config.yaml
num_hidden_layers: 10
experts_per_token: 2
d_expert: 304
normalize_top_k: true
balance_loss: 0.0125
balance_bias: false
init_std_router: 0.0123
positions: "rope"
init_std_qkv: 0.0406
init_std_down: 0.0
lr_mult_o: 1.3
batch_tokens: 65536
doc_mask: true
train_tokens: 487100000
dataset: "wikipedia_en"
Below are experts of layer 5 (counted from 0) of a mixture-of-experts language model. Rows are named gate (a neuron's input weights, with its number), up (a neuron's input weights, with its number), down (a neuron's output weights, with its number) and show model dimensions 0-63. Each number is 500 + 40 x the weight over its row's rms, rounded and kept within 0 to 999. Numbers have three digits each.
Before each expert's rows: "raises" lists some tokens whose logits its average output raises strongly, later layers aside. This comes from a sample of Wikipedia text that the model never trained on.

# expert 11
raises: ".", "6", "8", ","
gate0:503542447565521521552526505517461491451620570454523485424475534553446597517434496495555559425539485462486577497522536511547523459539507482521491527515458515522398548512552485513472561511507498
up0:512541495563486488561501464539472525495581561448506507491470500506422509512475541486522516503493458534503558492508541599464490505487525492470500456536452517571393518434529455489519537496498464
down0:396507545419508454529529486509464504493562481467458476485529497517534504504459534561497485570521485477521556494468557481548470525495519482529481525454529488520492425496495509503587518530412521
gate1:551474561532519511457476498498482470471457464540479524490469503576529489418463532485535539499462512515474507474536477478514465507474491516444423454510468544456541516539534522523520609492458484
up1:482487541560517507495521496518476501477485536497486540573433496472550454545464498535532522507481505506550554474480476401471520435506486547516464518582443521496427524510561498602524477503493515
down1:495497497454472543589478496531499551481554496515526582504542412507519528472487475467479493515476461554547453490475500498513478542399497549594575487545477490523474487449499506523503532545559487
gate2:513468520579463457499517488513438515508571488570506538521471514519541482478475509426402536476475508523547489457442533475487491555425484451575443486537468492527489543457478507471490469556555471
up2:509507518531507499509500520450518489541488501500432556490504490518514509461506498454472509429472531484469431460492534448485573518515514510555467428534521484484488466515484499563527512450536553
down2:511483472494522541503473530417487451523422520561547481525483543447546494524494485475499450443431559483529448449549525448478469491593519564508454495482498533400500497578477497532428517461511479
gate3:551563406480474516542496568566479504496497457515430484458519493541565490571475502530529461493502468512497604552464531521522563512531496541506565490557545537511488489500514473570445465487541477
up3:597522428532524554447573529449403489475483493470505512475477540460490473530540464574429526409560491540445558510504482520510591534532532563502567531521479504501514465533548540497471451483517556
down3:593598563509529511412454483483462428505447486483519468444427468534487467470510524442569540563517591525489533475457535473438569516511535586545512479521491476439524489599504487523515476524410471
gate4:413510502493424504523583537537467538428499545502512454436477472521520583512461541539544561442432488499510554423487479521546502490471558528535434537535488505525403449482444480472492513489466538
up4:498483510468483448464497486496484498488468544515444469557545490592582554502529546561532464487446510493513521465505506477535479437526488475509524540565615519427476485503492490472455545477584546
down4:498476515460552524499538453428521453493520537458514475499468531499465469437508475486476469549542523505480609462491601521476456551507517543493485434497482487492470482544483520514521466548457526
gate5:472426518557449507450573542527493557523452502510486496499624504471456532523476534477530484534483521560558476498494533529514477547574515502534469560531547484520477494550487537568506461484502500
up5:490580431467593590481515543461428461464488458509539461543480438507557466427525447503562500505490551459480551531477451464534472494475449499435500478416516459561513438517481461484443482511545457
down5:491506536472532519515592561476394488507478535587525560464470484557484536455561492506440504504528528444508555466455571522540494502520467499451550502476426538506459478530483488536487424441517539
gate6:566518456469470563493416478433419449528497522542502432518539543478506500546510482460501456506475573510480553495491534468510514480555470517435503569513495529558501453531491517532523534458498520
up6:543581584499488537497478500511530484540550466542490432540489525519496477562511439475471508464512497518502522521464549513436522468505571499493475425465506498582502539480585538510538468537501499
down6:483454500509524503534519519522527504474415477455467532537483495510454488460476575473548541550450423466508469456568511584620559539526563513414457524519474515491542496408461433512451524539482510
gate7:564514459546489533541511542534449471507440553496493573515475469551524547497514537521496525525388529518390526531445534467524489473558458513453474624490565533476595417548501560525549495436524519
up7:519490478491468485497470476498515481423521406546565527457485548480451487415475461407575483486514473565481509493461514522505482476503498556464474469507510513389507467492575505452430548551441555
down7:474541502506520610489485490527501528533505534505479472483522469488495434494478507467520446474498480521571488480453444513536416590483570486447473538516540483509490475499421447586478523520520487
gate8:528494421489458550416552524495514550475523445489515542492567521480530637525542500467485575511543492445484443527480510486550488451528507549574427564464537498528461489453415508481485554496507569
up8:458538476512503440515489556505488510452476469415461419473497471495451449460508487488514463505531429473513519563493539548508505577479470510551504485556441470438481545533565561492491510530502498
down8:587542483524518515397529531492578511546545526554477532489457494442514543494480436573467481462447611453491432516440473491430538541558512462450518513457445520529502482423407511509494472553494540
gate9:527541455526476520521488443423389525525561507520530456485494492413509462573523575474529471491455568398450546460476517460499529503467508454547471529449470534539536421494596475530483471497470480
up9:560527540459481526414526430507483513466465516497515490527461526496502519427519468487565491430502515481496427486467484546487497460488442458460493431489590490512464466507493520437527482497483435
down9:473501524495484503510474483474479504504416503434481626485457517498573477447498494506535502489534541492523556521564503447512515524503547473479422559491560522458551476514474537481531502497471538
gate10:495527494516492480457545583472576436557513561474480505554470511512480553472477421538459505509449483543525565499574494496535533426514480517508503448475516545510494396425446494524504555530492565
up10:479479498485490504528538448536533543470470559494542553471498473498488515495487485477530489506498510499551429514391496455537482519483463492501544497498524463434482546473542485575480505459480487
down10:565517452515469465565520470529518475532508513495492523462500521529526508478482472542578506498505463517529527531517530467431544451494526563422533540527478528462572465483474524478478478586544464
gate11:490495530505487466508582443511484505492539466489492403565446463486547448539463450546459532542519459522465475534486448538443462462496479514520506547524503520529430525522515478483482520538544524
up11:539469460511471481493491558472521466566524528513424488532455392553475532495507480481477558514531513494407481477586502472493386527522577593449455500540446462524523495483484438524456500460455517
down11:525490507431531554439471560455521521538475552494511544507568521502521475499507437496508544491527536422563501498505500442493530496554554525462520553459477535456518465425506507515504474516466520
gate12:525518387426419531497545524497428465526531616471472473428521517484536535575467515485488513457520505483546506506472518427439489470569498495553533544477535567537458427532558526471548516460547513
up12:536451551553498530532489454492524509502512408540507507518516475470414501499481504484510526452486538544504472479557525482600526528446537507489534532409467489498556491420470466491486518501444487
down12:509467453516583534514488418492528480444500598535520525521537560392447536459507521546509495509490529518571451431415506431518517498477477512472577546471497489521501512506498542498499492510521506
gate13:446551490523476480462552514471523481489502578521517469547452463526514434479488502542442621489530559519479483461526515506476480471507506527481552495476517500476487497445498422515468502448482486
up13:426463437428485483576538550560494458557534528474518493479473444452461460543540397567451506491459506481494500518548521543542420537553472459532465558551517493497527510515475512354482430516585521
down13:537521531490553469485446476486434477489484557373479517450552501575473522504549577435492480504521406447522481502623483502446488496473443487481522443504497539501498515452540542594505493540396508
gate14:545550499532502512482510562461478511432499472524491408507500511547499468551518463422481494529508523487508559450486535500433537498546459481508503532492496526548453469530448477468447499527496403
up14:494532546479464465486527506562569511552462508454504525524558566444502545546574472510500465423468473581560423497497488471510468497443563447458516477501494543470547477440575509503489551441492509
down14:485465496552435548465507504462478526548482467584510470498467467476524430506511488503498499472476563494458538428419504470516478499491521447395512546550453536580520469454524527505469460490493484
gate15:537505487465535538550509503450407495447503491603556460457531502526519530550477460488407509475538560465472488499468506480529560427569557521482466497488502518533483546593534514504481542539520518
up15:434529460486516572552445442543479479550437448525464497523525474472445546451474513499614500516439505555545546514512535540481451577452475458476508527505541469476516443483497455493494509497451458
down15:536525485504515423521500518574474488497552507508439479499560500474449523599557493541505492497504533502518521519524508533485529527498541501444511460509470534561514498512495479518545534556485460

# expert 10
raises: " and", " of", ",", " to", " in", "."
gate0:508436539442438448437521449422473503474514452608486512511472438445471463446478474532500536460448542535518477532532473523471439495544453480453468413572487491482428466550477511442515502498509550
up0:525494483501511508486514545521502508452444519454522492537586490540524541511456557622526512505465523477496504505499539470426470442464535536479515490484537551544515517408516588504511591511484504
down0:446423559490552476404534512437439501504478471600519566418468510474518501478518501478498509527506464528427507446470483518507481586467506468518473523477476499504512602545525524539464442474530456
gate1:488496516514473519556491483518519486506486558484490551535562526541527553518463539489466518504524568489518524482481489495531462519547457469510450560547548516538499494497529554561505540549621460
up1:490513541460455443538514476548426513445453504529444432527562495492475458486465520435488491403535492447467453507477560475493550432463477505526503535465478521523481482537605462511460504443435487
down1:524486544484512527544489500510507601536507499550531491545528539505508471477496530488531565557458531488535484498427547500533527556476459504481528496584431538603506519463493537569495541473532525
gate2:597487424507531600489444505453455525558476454457541482463489516513543535510499503515531505507469494470535492502571540531500482580502500510508526476495513548507504530518518507474508490492501514
up2:435430554450466434586465482541564451481491532478496493470579493481476535516497517549500535506463579550580484440401538524575501444494517482431504487585525445519521528553478534578488491483462509
down2:579528567462525530537446483475520454466549471458514492460432458511435444539499456503467539436439502527430518558508521494502495495512476512513489429521480447546500538567526432490504463514477543
gate3:545503513567544497502530502530528495517541448526525531458520465465562522482541483513527520521529565486510481423498462569501509499543534552475426462448494464544493476519484643519474536522448488
up3:437497501459458449557448465512500546489581514500482465531469603511477451539572503518443475476489500493544523553453504451509537467449483451573542456515482464499492578507499475468466470446499482
down3:502546496444506491506463465480507500475593467457523488453558521472498573547527503530578533496470528504508578377509520519518500460560519470462525512418452472508476462483471550501448504479503579
gate4:505440484514502461459473453566543470418499454489502447500524536558493549520413449490507449528437672460502474509476594475475487475502543445483505528576539537491522450476557549461460402511486511
up4:455529512529440425532506404547471516484450488479508486550511468559494556474477485483433476510506557456508526472431529433505434478448457476533488512550500430539534536534560505485528441475497451
down4:493530573506515505557541550475506515452480562557481532568566554487472495514477449549465460503433517505565445457390599543476504483494443552560522438508543554446518553475529402509528565528485479
gate5:556491555527475495462502495454511472561523498539552498524504499507502497529522481474494510517434469520513488573442459567572442588491570524517464461486454563497516519502489463463499524520463456
up5:479482493508504534548532514572507456477455476421519536455476527499528522445435511496496501503486531495552550511497496497493504405509476494467480463481471570520503489466535507560538547496481419
down5:538498524534477489556532595536446490491481419468437530519559536563532508509528531543516503542517471487465455513478437521532425469450478441475468541483515502527485531427537480490510466483382506
gate6:471493476517528454511551418509465460455502434491512492556479464478514528556494454521526449495489459507516452477469542479537466553530526526437483586565529496506465480483491538526467437516474503
up6:486514495511515499494491462512491454492457515535524470479442461536525512494498541540552498479515478493462452460511414466566473478550527507431480562514565475539520514504505441560469520542465448
down6:548468583509435486489482493516504547552511514480487514484490489535550493409491571557485524453512419493515502464510453532444429562502489491472531529489529504512488468453582476549527516504454506
gate7:583538553472502468553517507490458493508561512510552443421419476583522506450570525526558539522532547541510574528470477449468522524478481436469497582469455534542455534518492540460531569523537506
up7:443462520515489544555521461585477500471517519507505524464510470434493565475481510501497453470482493487540409485531521520554485503446446468527478509489501473529551491490489461464551455488560512
down7:514503473575438480549567518516490523515533454472490521454536416515481517526512458474539515494500432460538498482456489493519476529525521498473524469491510537520536507566522469438527541450507507
gate8:504505529482548507511509530521479479481485594523513466533484538493510511527475519522502533469495560491468481506495507507476479442483462529473569458496488458460474535480513488487491500522547537
up8:458515542575477523507502551532470504585501534476412566479495519440537545477543428481484564496505445509520486525461546442540486511441509420529457528486499580449554553488537450487538432508538483
down8:461483527493511520464474520418562546576473495425516542469434446490459580451526487488516455555510586541517562493565473550508525533508535529530465507523482522494504509504465443511465521458476541
gate9:601477486528518465468486461544494535468543455480508509562504522510647460511489496510549481477434417511447557486494581485495498558536566450447461513507458500577468504473549478429530456496516520
up9:453462467515507478527522484427476503488487509514446552442462494479449504486491508494524486525439607560492477546578476556410569383462536520497552404441415517530500536461501478560508535481506466
down9:492528539566537478514413518483550488561503453531558532517448468525548571542502474459540464450459527504481486582492540528510475521536576466494507549496454527505501547534494515426557439424462501
gate10:437498487500434559499521445522481511475470458512518538515512530486460541505537518586513487503507479475538517437488515520456466509522458490540463503526496528519478490499476531476546506541548561
up10:494531508442472516482431456516516551459425480533511507525511552490478464461498533492521459489528460465479484432537474533497465488573487510567517551510523550490545440535482508458491515520461510
down10:516558552534588515473469473485471546560515485495496594493456350425583531476525521497506428500495596517458474524446440501477492497485547444548440552549478564510578524454500434495544505537448502
gate11:487499456468433556476544494480449544426488491527515471528494575456514565491456498497446508489471522483522504497491471609562421491532445534519412499565408593470478446493500539505475516515532476
up11:513506455530470487500501419549393508445537457471507527456488546496437564496459499535413539521507447496484506481484526484410403461525494544515455529576487474554450482452519550528461517487550520
down11:480463499475582533498505581489557457562479522458486463483498491513464441435520529483484453549593481478434535493443477436494503458492498500564527514455531479461467490508536474431508532476515471
gate12:516498460504480488501516466458549484450489508526507483493476515591486481493387440519459478434474461569430520482537434499571462522486501441464489432495511459528557547527510451547522417566510491
up12:583492510465427487511511575488527494564500537502508522456472522450501459522571460537497488487376488557517519488525479457477511497508509495482523476534514551495484475483528535512594516472535500
down12:470590471519578560541518597532467490421610532526507482480484549478505419476470443473497506502493533470483506529549478510476479448523542489545504542428498616553527531515499534494552529502467558
gate13:472506463512470489485536481471557525544511515508495392475518492491504458437457558480559548579557521506490471477529487509472483451480454540551496462514493406501509460541526564548559503537479485
up13:539567498435520514482482562446548544547474475590484476467501454476558542508536574493516472480484472523510538537490501549569508536571558537477465476502532534455478588535436527508516471464473473
down13:550493448502507479484450441480463455504500526440486405495501493478501435512426502554451539528558506575458529522518494453506500481498483465459551585472549502447473484521480592380500514505531498
gate14:451511548490519568528517573521517547522473479497451522506435507450479466448481544555522548535547505449446482456547460463500498512501554476469447439508469526630433464482465468589459606506533512
up14:621474478528515494510546536470477554449455484517459526529523457518520467528436484541415524462472504546492530573454516569544464662525508483496472462547498471540444486475432528472462534523485461
down14:438489426516536565482458458504540505549516484523500568509490465485480499552564551467480494509435467463480521467504494498435437481494496493553504616533502537481534488434475475461496450494528519
gate15:504463431477526438529517555457469491448461467491453499452449556512554454501497500445537489497501506507475580511479506518508420492475511473482508416562504507523477482557471474530507544513535444
up15:550501484547472496495504516493472470468508511494464450525459495412492496461564468469516482507530492487478507518533509562519543467552485507512517555524487525562437471403433488524551455489470436
down15:475531495465559522501526555495505495450468520524558512496563455532490468565436433502547490500543477539490450502525453494557565490522550528489504534460501524441506508471551492484491496492509519

# expert 14
raises: "ally", "ely", "rated", "ities"
gate0:520471540538532434459548464482556573448468525508498497502526487505437597543550487562492509517440504527463520465466471465408551473467543497546533572508548541518524521488508471423492508583547484
up0:482533555462526472556418470565453481516414566548574514495426500498494423463514463462521405444509477515507534532492439481455478525531505474468487425511529511529533435500475570505510494558501497
down0:545432494535407544456461521550520490483444495465510470485473478518486490472526521474511492467548482513499557503560459541518512426488535558495510478548498523474513527459435445503469405446451475
gate1:527440561527571531491488548524501513544527502389502499509471447408475542446497462522438507455501510507571544520481611428499503516476527550497489526471456500499504479486496489464474531502509512
up1:499502439500471488450517487493473497465475530477480522484547493468551493474448415481509501466584515492498520506521469457527478525529490565492493490505491544515563357487588556564508515514533453
down1:444504522508495521524511550527508504503587563404568437438514462420451517483495569571554484552456486495499474564475541483517475428503467403497471505547452491546459511556498549469474460495538482
gate2:551474482517487473484495454522450576553501448435506425542531423506539528576502444476476466537442421537539537537482580464532536483619499496487456507521412545516466477525489511553470450546560517
up2:484555565469490509528455471500477435527391514485500532447557520460525503527482513477395502400440548562441509544446528521514531523464527479486460594474441600469542471489514523490524498517509500
down2:435515484497514438461507501448499548520421474528481481525467495518512507460539454508443577464489472485428475410466543484519515467468456535505480474441487513564469525528461512491468530446505537
gate3:536496488569492493464568586446471499468437486518418497526428423567483520539474548506488477483556502476478514503520508488501505465460550496475511478550481491508484478471538454602498534502483525
up3:498528467487473488524486525462515493449527456564478604495466475504464568506474504485441518510506446480483463443480562455406505448403425514506518490500565454486491414549515435521421495411411535
down3:446458553467467496489473484507514551488532566518543506470513528495520511501571552493498499526446524493498478505518464476448564466468472531528556457485468467469561469475500459472529498510510438
gate4:538505511516566457431575530490518472510460510495430472548507476456539495474472537494506529461457532419487583561512529570544470481465507498463480513526440492479509531496466508533522515529509553
up4:487497556535536486486562484555535552470501546470437455537503547505500466512478518441498526525556507535487462605534498526580520480473523434507552552591533562528397496444444522532497507553442502
down4:432482463494475491567483530463576522463565470526513459496442514486516431471509520486460584510498543439456482509543427446570530529516552494493509494489488488485458535490464461501447513593471475
gate5:532518477424472474523490492508503439474480409537479574491437528450550516447431466552520473407462507493470553564430505528432502498553535434446495442492487497442560495461455540573511472495543526
up5:528500540534582468509496475548481553494482487478488549410518564504563447578455461424560489535497489433575496474449529435528483522426572524530547428484454426533490462539486531579466521503516471
down5:526500558563515514473609492509518507522518484548565500530480534537498483566519471546522522483476474466541536562567397466561488555504527498489520518506473447466501484494501501477577534564470557
gate6:478508476500569484511584495466447549512539457525594512542581472489502492563555490461479495397532442522561593560524458506555515604506532564502525557501523453470510554461549492460546493485494467
up6:506474564486487436501529440506560466501492469425489462479590505497529521448539567486493460597553518563544522460528570491516536503572509543479479520468499540522390576549500469495506523517487526
down6:535495458517530507535533460518586413488535509572493479517507512463497433557487520456424564507473480482530509483494503413470497474536536522409336524525551516449541483489508487475472494611470479
gate7:507546515501473504514508520544483555438477549448528506382453507470447431515605484498475525554470476488416416535507544502486446524539524433485509515512506471485519486495529538431514524523484546
up7:494523486491550436480469516416574530596449466545503473568520499508550521499503520495482507492473474475452544509389488527458560500480520560484533478490564534510500496432516428499478483478503468
down7:539522522493509478449490532488480563468513501438518501480537513501453473455529508566457549483499446431540512464567544521553498474505482500471441437516508514546517491505550490518586462487456548
gate8:490512465514519500478527480567456528449464545480497501527495423538454514495514458563513503503548626494523510503512503493511436426492579428505542517536512478480464501544484480539524528551508536
up8:529499451489554488434466414505515497509453563515527498538535421489411500438435448537518519494547516533517497544533465466469527421464532448540498531486490456472486453501513458598515434532541450
down8:541581538525476446529402464535507513572520417455508518492534544495583481485468501522474545526535457457502475522527434503491508478527570520499507523484533521482515495528511516516474454453572546
gate9:504490444558481519544537543529478505461517471589517540548464481575508518526500468608438522461510505492470560562533470529545555563539546482523456511465503464515536473514482543424449532499517520
up9:478486531517528409484543463543461507510567502480597557585499407493496458467507516544437480485554568546557513499459574521530578503512501364466506517470453476533543548577518549482502555573532422
down9:502524510451502485499519520520473468570473528560495481552487496489431508493455505498462460444501492457466482536504473461499469485529506531541527451476461493528453541539527529521493430573505489
gate10:558514435499525494506510515553467491429458471509542551497500440548555594383498488547532532503537587506466493485516503462485477563520529511419499602466524508506509470479435566441480495470532540
up10:404497534539578440481495414479581462503609495445379454493478527424512517564467552413541450510474463548539522509410569497472488483435479468540514483462528415494490461569455414502478496479545458
down10:473478508461509511485545470462451521536458473587508518492534503467547562407511475494509517551525484471501480538494563473488460525479484477458525478457530518501513504505488539385533456451551456
gate11:474566484440499493518488479455542468497582548443469477532518461445534523447503517475506527511580528558554507480516487523465544532479505534507528515521454508527467425514528501506515448497462502
up11:448538549469478549565511492572516543467489544470503533537495449519456506583464518488528500447512504522477499470487529528543520459552510443424538595568482532514494488541496508558472496458527587
down11:536545505522539512483494459510546504500569547554474542520493526524542507477478506480539517549544502484505564561558434519537500435457553494492429503511489520479463513462510467463496447481480475
gate12:500499503557499498469488559448460524538522487463554539548434571494532403571586436491453505492530490525473489383522507443487523512499532545431514437557509534524475493527521484451495481542503533
up12:498477500525592473435467498514501554477537501468452465535501512512572506512442555499531475434522505506416560431437462440480548570561518562463506467575536508453563479496509467542495484584580511
down12:516547501498449463466522532487500518486479493515527526501517569535516453524443473553516457547550481490504477494464542469492520450465520579474514531558510473605508479519497517460537544438463527
gate13:456508461485529525548561515426510534543544502533479562430482426525529505513523498457488576556499496414516451490537562524512430473529520491501453504449481432498508496508502550524460540445552545
up13:590459500520442427543518475557483478468477512482466499506512484482458500526488544545511430516400468496441437556501527471537494512466464476502491431559497495499495535447559486495547473508491426
down13:494442509471453468477509475456453507526579485501501479461582492540472475485560532559478505520608527543465503497504514485542554521439481550496606394499516473576472424505539542504521538524531562
gate14:553569473487540435465526479510470513418460498640528503497543463476538530498601485486549494568483504489475566476508567512472485523586572497476418443531518548452500493495496536450464446479459553
up14:533478547550540502544474478528473496432454497472571474476455475434480504464547509549523466517486478431517577453451477539441513529575450498491410486594478536519486544498502508533467514491488448
down14:492445554580538546481538490556520510487500514501498464495514522489497478523496500475399426449508445517427462450553485458525489433497435530570521471602552563550499447505507532517544554507420508
gate15:469468505538419507519514516497547493458485547544468479521547429483456575537559479487521532519506480542404484570503552492503475476507506434495477497522487479539472516503518481535501520527471534
up15:499516470497419488490511528584557553497456517501444430529454462538514523587540515417469550554492455564406530518519475540481477451490426494516457487531481459473501503434542492534492517516485489
down15:521507507465495468568493469548528565524487427407519458509464468454551522454555533495489497581498542577459568475465528522572501501486541563503535483474495523492512568414518470451442520502534565

# expert 2
raises: "\"", "-", " |", "===", "|", "=="
gate0:443539551495511503496493557550545532509431489538470456536482526484507481565439462549520516594552490465557475427506541522428529537503511551543572500546454506519529535467526449511460514527529567
up0:455487482435448465407509489513564544463540411505481505492543533475437533475482504483472555416519467462502388506556467468480502473476440450457530469558459493540560470506489528532556509499490544
down0:486482473627482542509500539499468487455490564534459466486460462462421536484485454445524493484491510427447532463550479516486529597519556520514500540529483463524493471496534575494523518578492509
gate1:524440461485455520523468460482434549516528552523459488464506527452538479487411556490603472507431474510480543582454524519482481557469568461562480512535537478440480454495453555524564469508524514
up1:499479550505513558481507534531496418423476477533501548440488527535481511523459451511537453511555507509497483539523538461473485519550449455526479510478423470483577531533499487503525489581477508
down1:502464441462468520444531495458442505546486520376492477532518481548532541524499524501469510465475542472533466519550489539471555524540573587404465441555453544508506503524508511521506511534411511
gate2:524463444572510516504494421460483435522497494463438558506534597526583520450514466508439470515543503538515529481477537520485537468427520463513450515445560518538516500484516463469580522468498441
up2:516447468466510524572459565519483562381433520510514474498464503476475452487461524612516502504453493550454510512430486479512476492446537492495553519503421518465545435512465492441381448573484514
down2:548570456463517548491534518517521545445562415516496439537539412485532494493522472452496501530521501456512497479494529562467534509517503539524498535544502500554517491458497528554492436555466443
gate3:511497475512484523446536479465472567536454550440478535534431545529491566504573528546431550441548462566473491543556513562513551551462545454439485477431440502461516472437496496480546537523502437
up3:480492513458491520564526518480550542515474515423507465498466504516475530508479588480442557483469528427464503440570538524470547496541508518454494420476492454475469510520466404486461527458477498
down3:482491440548505530577509476479502468463524546570401580475451502518536527495465471531504563540458495555493471488461506450544495529528494461510518523480566575512498466523541524523552555578476487
gate4:541477422536486484553468566549563509477464516502473518520467588478491499486470510576478563506449528453499460497516494555480471485454549517521501521534524478533475455463484455485508578501484469
up4:486420582545486485441500536445458502463422504477508508472495508589493465486536532523506487501559465508543524489526544501478434488547429477470511498512451501546509422516459440510522515495507511
down4:494558507565525506587483500544576488537539486442509473496526477464512531540439490558437499466492482545494543506493559503475520471535558431527496468549518550504547470497529477391482559507538535
gate5:473510509492513476501471533456555529484519530536528493509437503542554464536462490516520472487536500472477544497533494533539470504569538524452514540500524553456444523499538449501572549492488470
up5:544502448459410454506500602566500444501544558591517422519506473481502538451492483489530545503490534505529475542523497516482479513431525511471505476418557566541467503410407499460477514531505483
down5:503535463565488463539534538481490523468548476572490544555442449459515465488591483481522470517565412527558435480536541515535526515502492531536539512482514520501454581473460551493512532494561561
gate6:542451516514532460547521474472449547512499459521514477466453444507512564540456521553535558443518468586504482545558523489572574479518524386527488558521457539601491505505485476524489534514459504
up6:498466460545529544458490559439462413517554508481468502489509428498548491554526488499469513410486462527567499563542499553514492527511491528526512552452512498476503489493514587553555518495468553
down6:484516423557484550410528499474542599482409503517518511512487504583503515451492506505481448541546422461533489489460512454462526453472454535485515463514488491522412560540498512489555437537407530
gate7:541481467476494543460526513469423460555584568507465499494489584548440462566498571548549472505485458508542499499507533490519463545552624480537465539543522499471526456527507535495506435565501466
up7:454542471490463539479447405453523550499522494503452484509434555557580485446444566482507469516468549492523518521434481589554502494506477513413480449540529565506451506429564539523528541488571483
down7:457500508542462494539485463493482548561492418563517502482537480442546483483532460512488455580548500476486488509542483470489421520491553479533505557465500502508443522488533520472487537432632492
gate8:506487532461496524518495457445529467490532518508506518429519434460464548524513523461538484461511465473545444479566566513444527568487486555510455479406501490505509494461502496491488521438497493
up8:427479417472546517549494444458543514570453493399510460549492489485500539477474524488458507562586514499527477458532535449451495556445432532559573542442534543536513485487507493513512492452499502
down8:542521566447453457514526465502488501472513521436483487495488545487420522555513489465522500505516403527459517453492431462521512518514465460463513481485472488490463466488470521431446520595538516
gate9:520510538562509464516517514550523475462523461480529528433475488511560411500518525502511506529555579529534517500595583535489428525530567576433457443459421512511489495549451497469561501475487497
up9:507521452491550557512514500537450460490477506504492585417537457457563451496473456557440480471484488640537517474535496505529494464548501468467511493524547476531501490580466510450486506528484550
down9:527405556596495447555479520475556498581494494572453481495491512537494623484557454427506469545521506489474556535415489459495465557466494480562547549479513520519527497479499501498496513466449527
gate10:495522488573529539502469469444547501478415546532542485417473488480455491519474554467569464512512477530483469500557490545477417430542448516449516447513546524420434546483502471492499529536546496
up10:510482524530488559544478459451472504420467418462520501473496521508484438478479537552496508470460480589599552503479524471497516545559547543451518382580456580505455525467434534535471544506519507
down10:456486471468485479484474586523471521499551501511506468535523462493547563461499549553485495553471475479501497407560433507492449532485532543499455517411517537496473493487499498560525543522506498
gate11:489533542499546518435539501531528541474456514559494505478524494504518526537499534555600469476541488567523480440489504545468532542467518479494528465467514561455601483557508482531490489482490509
up11:507509490516537482502468466522516479471503501521553511502481574477480471508502441486455508494527514492476507430570462453438525481459509557480529495497540597492506516493523581522479528519542515
down11:487453546528522462529443489546478463544553474579563478462546503544512538456539438471518525547502542514449506558497419508498461565556552475563490484496443539463475497446480449541535456487567566
gate12:495526463507505489482486584522508557493534484594460489515484509470476565477476540498492521558537524479521558484477486559521453466470557501475464492477527511453528533470465538480554485525493459
up12:472509502548520474480496550527465508508530485530483516491517518465489555478552512449501511582475485471543516523478563553568443484477549553525493514461485523441383462485429508479534498498500490
down12:482426515553504478580539511504475457582533499393488527517437474462512500497449496460450498459482453538474527503495523478515517474482460452566449517539435526471556487541552510445499476471506501
gate13:482506528509590559476564523476521511455510547537559570549497465504492470525513533485472539461542500568472469459434518491466442530480492445566520490498514507521560454508484447496459510471512463
up13:465471530458476458419466481528550408448502479535523560462570606474416476483593538464518482528556516471507399428479442469438438431470503538505523432470520445562473433523506500462448521500442507
down13:528447526452501402461523475518457465528596468509468553461485537489495451528509456460490550448499502488485527452465534530487510439473517505459530540569469463548472553561505526490495410477521456
gate14:523475505513569514502562516457486414541530528413516435486438447450537461537561561515547478514514506453440545542538548559535473483517542466452392572503440476477476438501439471485540461550441445
up14:494498475546480532488490480526545534498466565492439490463513603465559509505516481554480466475510487469490475532405506448537529543443533545579496564502535533580571486488531488532470489487501510
down14:560523484513551424519517582449484485558576477505560546495528499459469470441460460462514502518486454537518524463555519480522499545584535553483529485431455453535487511458437584457457508588510524
gate15:445541452512562547532511530486508444467546533551515510507482502486484545501556470555453472474532523476461534508495433533552461507454495479442526420477512570472475539497554617505504484522505498
up15:415509504542434482507524542533445429512460498572441553442540519476493484465470456479497523602530518512505468462476514568472532462528461510537471523513545437491510506498504530463566536513571543
down15:438452561475445458529551478467458456555504542464536436490494487505521472502448559528446474518449485574457508469485492566448429459475489397443487574562461519498497551503458554563530438574530485